Below are experts of layer 7 (counted from 0) of a mixture-of-experts language model. Rows are named gate (a neuron's input weights, with its number), up (a neuron's input weights, with its number), down (a neuron's output weights, with its number) and show model dimensions 0-223. Each number is 50 + 12 x the weight over its row's rms, rounded and kept within 0 to 99.
Before each expert's rows: a language model's description of what the expert responds to; "mostly gets" lists some tokens that are sent to it at least half of the time. This comes from a sample of Wikipedia text that the model never trained on.

# expert 13
Description: Inner and final pieces of longer words that follow a word-initial fragment, such as ist, ic, it, ant, in inevitably or elegant.
mostly gets: "ist", "ect", "lic", "ic", "itor", "amin"
gate0:56 56 42 51 40 36 39 27 37 54 31 80 41 51 48 52 59 68 65 41 62 65 47 70 55 60 41 33 23 69 56 24 45 58 68 51 43 47 77 50 53 58 28 36 51 54 50 68 50 62 44 59 52 36 33 49 59 55 51 64 51 45 39 56 47 49 37 62 55 36 55 50 41 73 47 45 53 45 52 60 42 51 58 33 43 49 56 58 44 54 51 51 44 55 42 69 57 51 50 57 48 35 54 57 64 36 45 79 56 45 50 67 52 49 35 70 32 51 41 32 35 65 51 60 26 72 49 54 43 49 40 33 27 43 51 33 57 48 74 67 47 46 57 68 59 47 54 53 36 41 66 58 68 34 54 44 31 69 33 63 41 46 39 59 55 71 39 66 40 22 64 41 36 71 45 62 49 45 70 43 66 58 59 43 61 47 39 54 50 70 48 37 48 57 46 65 50 57 38 53 47 37 75 42 48 70 49 48 38 57 31 36 30 55 33 45 61 51 20 61 49 66 44 58
up0:58 61 57 54 63 80 50 47 37 61 44 40 54 72 74 32 57 59 62 33 48 45 55 60 61 55 45 54 54 72 46 40 58 40 44 74 31 35 68 51 38 62 42 48 44 44 52 65 35 56 48 51 35 33 58 46 57 35 47 51 52 58 67 58 41 41 62 75 38 31 36 60 67 45 28 65 56 41 52 39 49 66 54 40 38 38 77 51 57 73 52 54 71 47 56 60 49 58 43 21 29 33 39 38 34 53 57 57 45 37 57 46 53 53 78 46 51 51 31 49 47 43 43 55 45 62 45 40 47 38 63 28 33 52 49 22 41 36 56 36 47 72 50 55 54 54 41 42 47 53 32 52 65 37 61 45 44 54 29 74 78 52 64 75 52 58 55 44 50 49 66 77 46 40 38 45 72 41 60 34 48 55 58 50 71 49 49 51 46 42 64 52 46 58 48 59 61 51 49 60 32 41 53 63 63 48 49 48 57 35 50 47 49 29 65 59 37 41 49 68 56 48 14 53
down0:59 66 53 49 70 30 50 56 70 59 39 60 24 63 71 63 72 60 42 49 44 50 61 58 62 46 47 53 59 71 57 40 59 45 35 55 53 53 58 61 54 53 57 74 57 82 50 33 57 50 47 54 57 63 61 40 45 44 36 66 60 50 68 61 48 74 34 61 44 60 41 35 62 47 52 54 26 54 57 72 55 67 59 40 31 41 46 38 46 38 63 43 55 42 42 64 51 42 24 59 50 74 40 53 50 10 39 39 41 37 30 53 42 44 69 53 48 33 50 48 52 42 43 69 45 59 48 57 53 40 57 43 38 71 56 49 38 56 25 49 30 51 47 44 58 48 64 55 49 47 68 50 68 49 46 21 41 47 42 32 39 48 57 53 44 52 70 58 52 51 50 61 46 24 51 37 67 46 76 60 58 63 34 44 33 45 31 54 60 44 28 51 44 51 46 50 47 62 54 48 63 59 61 25 34 72 59 57 37 39 38 35 41 44 58 59 51 45 53 61 37 66 39 71

# expert 11
Description: Capital letters and all-caps codes inside acronyms, country codes and brand names, such as NOR, GER, USA, the X in NXT.
mostly gets: " USA", " US", "SA", "TA", " JPL", " ESP"
gate0:56 66 64 87 36 64 47 58 49 42 45 66 29 55 72 51 58 66 45 50 70 47 45 41 58 49 48 50 54 67 48 43 39 32 36 46 47 50 47 61 44 46 25 40 47 47 50 49 58 65 41 76 34 48 44 48 36 60 42 47 51 65 37 28 38 52 45 62 28 43 67 54 52 38 46 33 59 57 60 20 57 49 61 57 55 48 55 89 38 74 66 53 48 31 59 29 42 60 63 46 83 62 29 61 41 51 60 69 50 48 44 54 38 51 57 46 47 41 47 38 88 47 45 47 50 47 39 43 44 58 61 32 35 38 32 52 40 66 42 52 43 55 52 49 73 56 44 40 47 36 65 70 48 72 39 63 63 60 60 33 45 45 21 64 36 69 50 44 47 42 60 57 48 61 80 36 42 46 52 55 51 48 49 37 56 44 57 68 29 50 50 52 53 79 59 51 48 42 45 46 54 45 36 53 66 46 56 43 35 51 48 48 55 55 57 50 41 44 44 67 44 53 54 34
up0:50 63 34 39 59 60 27 56 56 83 46 39 52 48 50 63 65 50 44 60 39 38 54 60 59 49 16 61 36 43 21 26 46 56 59 39 36 39 39 36 48 33 62 57 44 65 50 44 56 57 53 49 45 51 53 57 39 66 61 48 50 40 30 45 50 75 44 47 51 49 71 66 61 41 49 54 39 51 43 45 42 40 33 66 45 52 44 54 55 47 68 54 48 55 59 59 60 47 45 67 47 54 68 70 38 56 59 51 46 43 64 32 54 53 50 25 55 46 53 66 51 25 57 34 57 61 58 59 41 56 58 37 60 59 48 62 58 87 34 52 65 54 50 51 60 64 37 48 43 57 41 58 54 31 41 59 55 37 55 49 41 33 51 70 39 48 27 50 55 51 26 49 25 65 21 44 55 48 58 77 47 47 53 39 62 64 41 54 54 39 70 59 52 38 60 54 54 51 65 44 69 69 59 57 54 70 22 69 71 47 38 51 59 60 37 51 35 79 60 30 58 59 49 58
down0:52 62 43 39 52 38 39 51 32 42 41 43 37 52 54 62 66 47 57 46 50 38 68 55 60 46 39 44 28 51 15 58 45 61 49 28 39 44 45 25 55 30 37 34 42 67 39 62 63 61 40 64 58 45 54 45 32 62 56 40 44 49 70 43 46 50 37 76 51 45 50 50 68 41 59 67 60 52 57 51 44 47 44 67 38 61 42 82 53 46 52 63 48 50 39 33 30 59 60 54 51 35 39 38 21 60 50 36 57 40 42 22 50 67 41 74 35 40 46 39 45 26 54 63 43 49 33 31 55 60 57 49 28 38 72 45 53 70 36 50 60 50 48 65 50 38 37 73 58 20 53 52 49 58 70 46 55 52 61 52 53 51 42 33 53 62 55 18 50 52 42 44 44 72 66 54 39 55 60 27 43 42 29 40 57 65 63 46 47 80 51 54 63 74 57 32 58 45 52 28 46 59 49 40 46 45 56 50 39 50 48 50 45 53 33 50 54 49 50 64 48 47 66 42

# expert 8
Description: Closing parentheses, brackets, quotation marks and braces ending titles, numbers or notes in tables and lists, plus taxon endings like -idae, -ensis.
mostly gets: ")", "idae", "\"", "]", "ensis", "”"
gate0:39 48 38 49 43 41 29 29 34 44 43 54 54 58 37 58 35 52 63 23 45 57 48 50 61 46 66 49 31 47 50 52 36 58 46 45 62 63 47 56 56 62 57 59 28 44 64 33 72 47 43 55 55 67 48 52 55 52 41 66 26 43 66 31 40 60 61 40 50 51 60 48 62 66 70 45 57 73 46 59 60 54 38 36 49 82 63 40 61 51 34 57 43 59 64 40 37 50 46 40 65 19 42 60 40 52 34 40 48 35 39 27 38 49 50 70 54 59 44 39 47 59 51 22 43 59 59 42 54 57 51 53 31 60 65 48 47 61 46 44 43 80 30 43 45 51 29 53 56 61 45 56 45 61 58 43 26 52 50 57 47 22 52 57 58 31 37 51 50 43 68 47 67 58 31 70 55 45 27 40 47 60 65 68 62 59 61 61 53 44 38 63 47 33 36 34 25 32 39 30 32 45 66 45 61 48 65 67 43 32 53 45 45 52 57 51 49 75 50 46 53 28 39 40
up0:48 54 35 58 61 48 62 58 48 52 59 59 40 65 66 45 59 46 40 54 61 52 52 64 56 62 26 58 58 62 43 58 53 42 41 44 73 31 57 31 54 54 43 47 48 59 37 44 51 55 53 60 54 33 36 50 72 37 39 36 37 45 26 40 45 50 59 56 54 38 53 49 42 19 32 51 41 50 57 63 76 38 47 55 57 35 42 55 30 50 44 04 64 34 56 74 68 49 37 41 52 61 31 49 42 63 49 58 55 37 69 47 34 62 43 43 78 51 34 59 65 59 51 55 35 16 57 49 45 50 42 54 44 56 63 65 45 44 35 44 48 33 53 43 60 56 30 36 75 28 29 40 55 52 49 47 45 45 32 38 64 50 58 53 48 31 65 49 60 55 32 42 50 65 57 44 42 76 67 62 56 39 70 42 54 37 21 38 47 51 52 35 37 44 42 42 50 43 51 71 53 61 50 52 33 58 62 55 61 50 73 71 49 42 49 53 70 33 53 62 52 57 49 40
down0:39 42 60 46 24 41 43 78 63 22 38 34 60 42 39 37 47 45 33 50 66 45 64 53 43 29 56 32 44 37 59 41 52 57 55 67 44 54 51 58 71 46 43 40 44 61 50 52 47 42 61 33 55 48 62 69 36 48 47 46 52 41 66 56 72 52 63 57 52 51 52 30 44 38 41 36 41 44 59 57 67 64 61 52 52 68 30 43 59 60 50 63 48 61 56 27 58 37 23 51 49 60 42 59 58 72 66 63 51 46 59 54 68 66 52 64 65 62 36 40 45 27 47 59 54 31 41 55 34 50 35 55 62 67 54 61 62 56 52 54 78 54 61 29 50 68 48 44 33 42 68 50 44 39 50 38 44 52 48 38 65 68 39 42 46 67 53 59 59 31 41 54 26 35 48 43 36 46 32 38 43 47 36 46 45 49 50 69 60 65 69 68 69 40 37 58 64 71 34 54 42 69 63 60 69 46 70 55 54 30 33 42 47 58 27 58 33 30 62 53 48 47 64 44